python train.py --n_layer=13 --d_model=192 --n_experts=40 --experts_per_token=2 --d_expert=112 --d_shared_expert=0 --activation="geglu" --moe_layers=[0, 1, 2, 3, 4, 5, 6, 7, 8, 9, 10, 11, 12] --router_score="sigmoid" --normalize_top_k=false --routed_scale=1.41 --balance_loss=0.000305 --balance_bias=true --router_cosine_scale=20.0 --router_bias=true --init_std_router=0.0117 --lr_router=0.00056 --vocab_size=8192 --norm="rmsnorm" --norm_eps=1e-06 --tie_embeddings=true --optimizer="adamw" --lr=0.00276 --beta1=0.95 --beta2=0.98 --grad_clip=1.0 --batch_tokens=65536 --seq_len=512 --train_tokens=413600000 --steps=6312 --dataset="wikipedia_en"
Below are experts of layer 9 (counted from 0) of a mixture-of-experts language model. Rows are named router (the router's row for the expert), gate (a neuron's input weights, with its number), up (a neuron's input weights, with its number), down (a neuron's output weights, with its number) and show model dimensions 0-191. Each number is 500 + 40 x the weight over its row's rms, rounded and kept within 0 to 999. Numbers have three digits each.
After each expert's rows: a language model's description of what the expert responds to; "comes before" lists some tokens at least twice as common just after its tokens as in all text. This comes from a sample of Wikipedia text that the model never trained on. Tokens count by the router's weight.

# expert 14
router:479514506480540565500502517502518424505499509461542590519438418419478545535533546481503446533576500514568556516414538517507464452621480562515523433492483451546464452565487503524606560529497522474558466523567496486429491490534501507522610506492542505525492511522418512472515496500526483499572516530565468550519550585457551519460499498484537511555517528481509480468500530520534462472516457492526547440532586466525533450497459519467468492532534480486599548455553441452493518488504504488530523488543439513575465503451500513475514544472497521513478494538527444465541473465464458467
gate3:510568525531499470535441611466501477502520563460536522480490496512519419503544510539441466495541432517606556491465440494461516523501419568527474498441465539529427518529464512573495464554470517472523480479650413533473511556486521503537532501488527469464507472465509455521477455480525462542512455499525461486505585486454500456493578488561527434500520490493505488489556500541509476534464490451500553475508526503508534516581506425498475385527497507499522553520501444511542474468510450554503525490523454590497454491477535445532478496511540484469483564522475510530464433459524421541
up3:465503437469520561452518398506477495489459552520479478502441491494514563399421420463489494509503525541532399483574506496541501490507590471514534523528516441448496545515477484515530535534532529555600526552455492506437499469517477468507476477497448494531461515568478533437510563517423526559497544487513467520507446564538484450499458512489475484502527516506539534541533477420598461465491504531517487547468488499489513550453496544581527575463491491512510441518446600482506506451469569474555461518490500452489528528547556592480472531510478515520557475504549508490569502569503551481
down3:506512507501518495518508495566599468468569542497528459482504460550430449545528518472522533502531509480480512547529544480519479479534486491461552528516507451484408473486437521530517542521499532477487511538513506436421478515514502502460546498518534395526451458509510482480530511493482498540491468499542547528428484557510536580485627468548532498549490492470489525514529513423411467498481497461534606435448541495419496580480441510521473470525541515492601510440519476441492510443383490469475542538510540466533449491501511465518560597442510534523552473565493450479498466469483498488
What it handles: Digits in numbers. Digits within numbers, years, percentages and coordinates, especially in census sections and statistics tables, such as 2010, 5.9%, 36.91222.
comes before: ".", " | ", ",", "%", "% | ", "000"

# expert 29
router:501484502491540495490415543490543486559530554526523526516497495463494501519521524485493467443529443527464485502435507474540489482581539489517463452528540416507475396494517509552524509502510496498557438521484485471466432466524491492515557453503563469495509447537451492421473507393489492547475527541533496514573554475459489517498452536540503501495538475487593488498442497519535535387459529507551595489509524446512499472427434505552461443449571533529503508390612483495521581494502482441478570567459458571532480491477504516573501552443539505528536474518523499522505481462498521516
gate0:473489511516511499542475536507487502439496472488526519541500567461466586455513500435538491585499514474516521471532492450470520463530484562474574438473524588546455533591498576466531485560457460474472533509519485484520461446523504589474494450497576501551522499525485491541523539586471479550466554485557512511507518498467512463501536474479547545430465542442500530519469489557501476547506459482599521492565510547526491494493487409428522559470498551473549504489473481512541490555486507452516591428484548424518431471482570484486499552535501553478557501564492477529621471455489470521
up0:577549474460483487498507520508447492500594520466545479519534541495475513449505474455479505567506499509471488468545522454502497539487499531420545464506555508491453508545569527447475471483529503497475503498524491530467465438497496571523517448463591474469578564475523505503474498544497490485465580475505541552565468458500490479544532498560547583494470559441588432500488486528493481535524451495600525460574497487560511459483513452498528585495462551560551475432459465517561540545456441412516587511488564456520426514476504522547512486501506503484494411522469458574549444463492543520
down0:530539457549547484494483533516486515499465525461531490491442538473504525424458493537470579564452511470537494480538436594521515473466447561535522468508485482509519490508523520511473477525407593534491509509526434604579551485476464479597452521496450534519513473489577567571506466589557497488478528518466512497549475488451535462504589499583511463536570507483480473500514516519475472506485512475411535520546489576495503498559517459446490557534470525498555491514532526506528485498573490438564493505446505554503427534472462486452468449491446523441538445506448462527511416485550505540
What it handles: Digits and taxonomic suffixes. Digits inside numbers, codes and citation years, plus Latin taxonomic and medical endings like -ensis, -aceae, -idae, -oma, in structured reference data.
comes before: "\n", ", ", ")", ".", ").", ";"

# expert 10
router:509500480468457480522524483466522485492545540521521567549504503532577513499512493414522514472467493463539486593455513474446485469542484535500438546555523513501512477495400498513513506598508547409549540497547482483439424504560483487553559482503514481524511482499505522503502568446544486473526477463526462476494519555433568482539463513473445482475475467486561535488461520414512510443534524453489522513519515470482526534483437421595541535523561414528431526455640467429493452522568489502463527521572569583461507481529497483493490511461533526503550515567507491507516493539477444525
gate0:479524528452451551549500487462587494510520513494497529438490492498496485461493426514561501499469485508535495511490543531428520498492483532497511506473504472505451608467507525543535527443496515521537542525520565522455430534450431576478501508470494509568473427501490465473471469465509478470523438424509591526424498520408549519546507394524554488540453387522534540472486466462460503471563453511509485484466485480548434511472559484483456479506560449513473426546473480512424508442587503454456517478566493474480509406589476526505495533505496510530476486507482520559519455485532409484
up0:486497459522495482482451482558478442486460479471527482476501445465465542514458498462532473523494488519458459476483565510516486517515548459443465534539510483497529458527537529495475465504437495497454451444482542480576507571524496446496454526524474508480407524576506483497460426497465455565483496494446537497476469473521392516490527513490445457425476549482485426553458552547489527451538575499514490510599491562552406542562446431463487452458464487476531471496503510509448516505429523501471532451547479398509494535344419469496459487523487482436524461497513506477485551475441511511
down0:512544518551463591500510524517566490555528526493483508455468534538449479454558480476463575548484517478439570446487527475470515471529418530507531458468420557501532491531503500557503523519578514483523442529560520495480459458573435543529552505537524454495581568439518509529526509521454504494523488573515519505518458418475447464497525480564503440502539499536491524536528473521509526487487405579540563537469474496485461497490569555471464427449437449531409509601535465501569539471486403519509475529504466527487489469480530442500483496520495502589533496446553525488463469506480541488
What it handles: Sentence-ending periods. Periods ending sentences in prose, often fused with word endings like ing., es., ation., plus colons before lists and paragraph breaks.
comes before: "\n\n", " The", " He", " In ", " In", " This"

# expert 1
router:520472539432459528518470477452477476522456515443497480553504438459499538526528479547499489512466494485474517542567563402503497457543522576558457469563582541493525496480555510451552549471516430530527500483540470511447485484482491479556592490504527533437529435483482461455469501507493485537519479470612496514456507525480546565522441559500494501490492433536527449497470504549541510497502562518461572477470564491474513498530505540514509448498575456521500478424481445575542574479493520517463503468553521498549550550543573606544461460519478539516534502577544621494518489476512509522
gate0:490528485480513511477399506512501520467460501453471475475449486440517582539433503494494474507453438524486526482484526447564465442489508578541482490440533457488548513536479485518508537485457496480482518482438526540429545516525517524436505511563599396490534539467488465477473575590504522586537446483521517463534465506398522458471491479560456440546476472568521496524539508486474481459509432542528502529483490512482460468465504525482464462501444436500477469505544535524525472390494407490521500460553588517537524572482449535525461474515532432421533486489574490511476518450536455496
up0:474528513498550542441512481427441588510462518489549499487484532508444477448495473412509486567505552504499549575553428432490516474523506510543537469474534520497517489578517453556527506539539507496561489460492557446470522471495499549547451454501518533531465517446480469582517471471476523437510527529517516546504519488505509554532490405518422547583472552483492496468510522446507472500430553533478490433498486460544534483457527478475519596466575534491513543500443533505469437509418466472508503487533432509446467465480470474509511544470457499497471541486396381448486421554519532495
down0:550478457475470501465528417565478522485536551566433541403520490593435526439498528565552544526465500516511460531507517584463463499535535516533472553523484532539561536519503537502481489552446518516523455443513508463488512448550551533530520447494453528474618544484492498506531500575445445519565484505463441493495529490533540497472481534466515534517478511498566442435498463496547495463480562532543519482429552497540502481454488508544532518460524489544494495539451504518508539485495501539532489462561543537526518574509537565521532388494504463586436470432543503562470494397502494478
What it handles: Verb and noun stems. Word stems of action verbs and abstract nouns before a suffix like -ing, -ed, -ation, such as adapt, implement, design, represent.
comes before: "ing", "ed", "ation", "ing the", "ed by", "ions"

# expert 39
router:449476502481508534495459533517536451494531522510488498551430506500515501509439532509506510494517515474598501581442518476486521408506506561510496436507483490428479411484525482486535596592462448450469429542561539466462465488537519524483498542462556489512458473494412508454474468440589470484477500496529502466468542510490573529475509539542479437527527461438489469500502520532532499526570436413472507495509658543457582469499444480469534499470503489512519498483536472450489515453505557495515493507489481495559490474497518536567410499502424524474559478476463507445546489552506434527
gate3:449462510430560499560475470554459546503528453524482508561404494472552489514497484542548553501469407499490525522418624415531587473527545540512517483491539463490526465539541505400502540550464520468527492412513468498453469507452495479446484466534498483518491510497472522498575536434450478547475501470481595502504492540520487488526526531446458521536516484480495459496430493531474466515484556426517504533535491490497518505561469509440568506412499498498485541455522484497486499490485543502495571520549532518582439508540426481521427508483525475544496517433499473527549428567551435471
up3:509485530498543523586522488511513529531526499567511412489454446592510445524469497622353581544466467436503475546449471512535574474467539490556504510461483536550575495528505536451507540599464516480542512509463463524488571470473488481483530469457501462614468506483518519460485453463413496547484497416460437478517508501517515481449520441524493447573512468505476465488523558537467535526534491499503504500545533481487515418504428524519443456470557531453522499516555485493505501489550538468479518487540484472508447409512514525476511492472509440495519494473426486456540487522477504472
down3:610547481526471505518510527446527529530515520456520508458455477521482472477524516569416525479507454532494474500457456557448546583509425503471503426424507469554470470502530535454450544521431590560575469543583520497469469534525458550492478463422472530482527573452527562455513450488510491496541487556472474529471468499484503431527474434505525419477501514462454472539477468525530452477492481540545549451515455507552510489524489479520408539498551547459483487510504509539516509530513512467548493518530511458469481478505584456592578466461527502478576471488446518464509524412451540558
What it handles: Sports numbers and dates. Digits in sports contexts: match dates after debut phrases, scores, statistics table cells, player positions like FW, MF, DF.
comes before: "–", " | ", " |", "| ", "; ", " season"

# expert 8
router:455485507526522486512441550502511521552461482477473547569479444472490515532603489478520476418478497542547534532470529440481475532572502523487486488592613496502523524561432538522503484624531484429519476482565523476469484498497486495480525460462560504548490549477496481475491502469453441480528514545525520490519587493490534543454530499448455476508514571518514495509460513461498482454504484577468519524490601508440567504400510509425527558435549422503468522444513420545464520516591462492498522485524485541502577458517468495464423536437534516537498504460497525478481458467483451501
gate3:497480460506558601554529379518536429451531467513533428422475504556493491514516481526485452481558411524499545466515552541516464503467550530464561523515520433527479414527527540504524462516541476478512550488446454483488528487531482580533477536489432425580529447549471587453510474464540479555515516562473576585492487581443514535477470505513501504459545482547503505486457486515570432511527511500469540612582507486514448532488487465546533463472581503543505495493438548498496507486507535441487511500471465526525455543497496526545487530490496456508525522558513499525514508544496515438
up3:541438497518505514557548420536494439496484512507513445415506510529479520540533483544521470442541443526515548478489532580581497508505469487469550535466543470499473471525471493527478458501547551466488577506455470515519560432458440572468472492427487490536506526492502538515488456555576468527496460583488572575472501567458538560524511512468524489542514521503545469463472517424579495488545470500423466584536498495551521541535530429454532435483609499483590514471472531519489458503477559392495468508508474567499457536496497458472457544475515457518480517543485481466451517533467555474
down3:542514458535420459525551539524501518505529467491513533539544505488568496537506520462466509537536538532481562431500506449462585470530541408509493535403502540528468512435508489456493523438429489508438530533493484535497500517488485519518435492509550480497483463422400533490399522427484515422454555518493491486499488450479557501519527534473473489542485502457512502578532464508473522478420591500507477434500469530486522568491484486465481491568448527525448442570526539473505457479520574531532483484450569439521461414463539514484571497547447512483507447594540500547508478535533478453
What it handles: Numeric table separators. Pipes, decimal points, semicolons and parentheses between digits in numeric tables and election results, such as "39.37", "| 21 | 32".
comes before: "0", "1", "2", "3", "4", "5"

# expert 24
router:512477514444457485552557488428591454538529515557467532540475548493508584531573498514493468450544519466494542469454535436453454471518477536512548460501508547459517395575432532588566440520527538510506545500537483495460501537438530464499602530548532524561427507526481428484475495526509521535471533494527490520480515469495502479490534527482483472417513508544499511553490480458497524459542519485545551473493579507475524521408478530463493504482568516516437527484563497539488541513540545517421542492463450555529560542530470501509428571490512449446524500506488529496485480453540494380
gate0:502490498533572476435482467473489495493530534531483592458531491537473546504544495505465476498577547527484567464462527462469535447555506488429512527547492464418523511461549446538497469525555567498528497544469488492437520548528461453500531589488547402514479494532522544538500519511563465531522484515467453513492485506563516576506420441479444458556478475462491508456456512532459531400442567502507500524558552467534551444509530488555496494548498462529500495510515505507508455472497555534551547475451445501507495532573559470550545538466481497549385472603566533559468461507482518460
up0:482497576485473539554536526447464491527438470453510422538427505499578471484485532468560476493405480522533414573597466555514480500514526481592530452482485496522488538531419530520558514487451472527443473492541547505488482481435510514469426476456442539423464480474481481475541453440452479465507519498494538500478491539424504478521554546532510526450470542576455477551507471459546504545560426485473485413454476541465496514491477568494565508448546515499526493517485492474497517504539442474476483532545533496433525478491447495435468488514496545440546553483490525393476528432467458497
down0:503528490535559453505422476525559505480566469471458549550487460497506484443525492406502487474504573484518521468554548499459520498463517393512475485485524535499488497570470516559521475556557501503451523449476556472436557496489481509469460487480526491522429496535520550515558540464480483515581497476522497603446498503537563545503501418526456467501393519435457483465546419445429539585454418570432474453425530500530534503478501523570461463466448489478491510579526484558529508499484517442433507481478536533515463512517467531501472489535536473437478544476516475517469536515490516438
What it handles: Closing brackets, heading marks. Closing parentheses, trailing table pipes and wiki heading markers like == and === that end a line or cell.
comes before: "\n", "\n\n", " MP", "imming", " —", "St"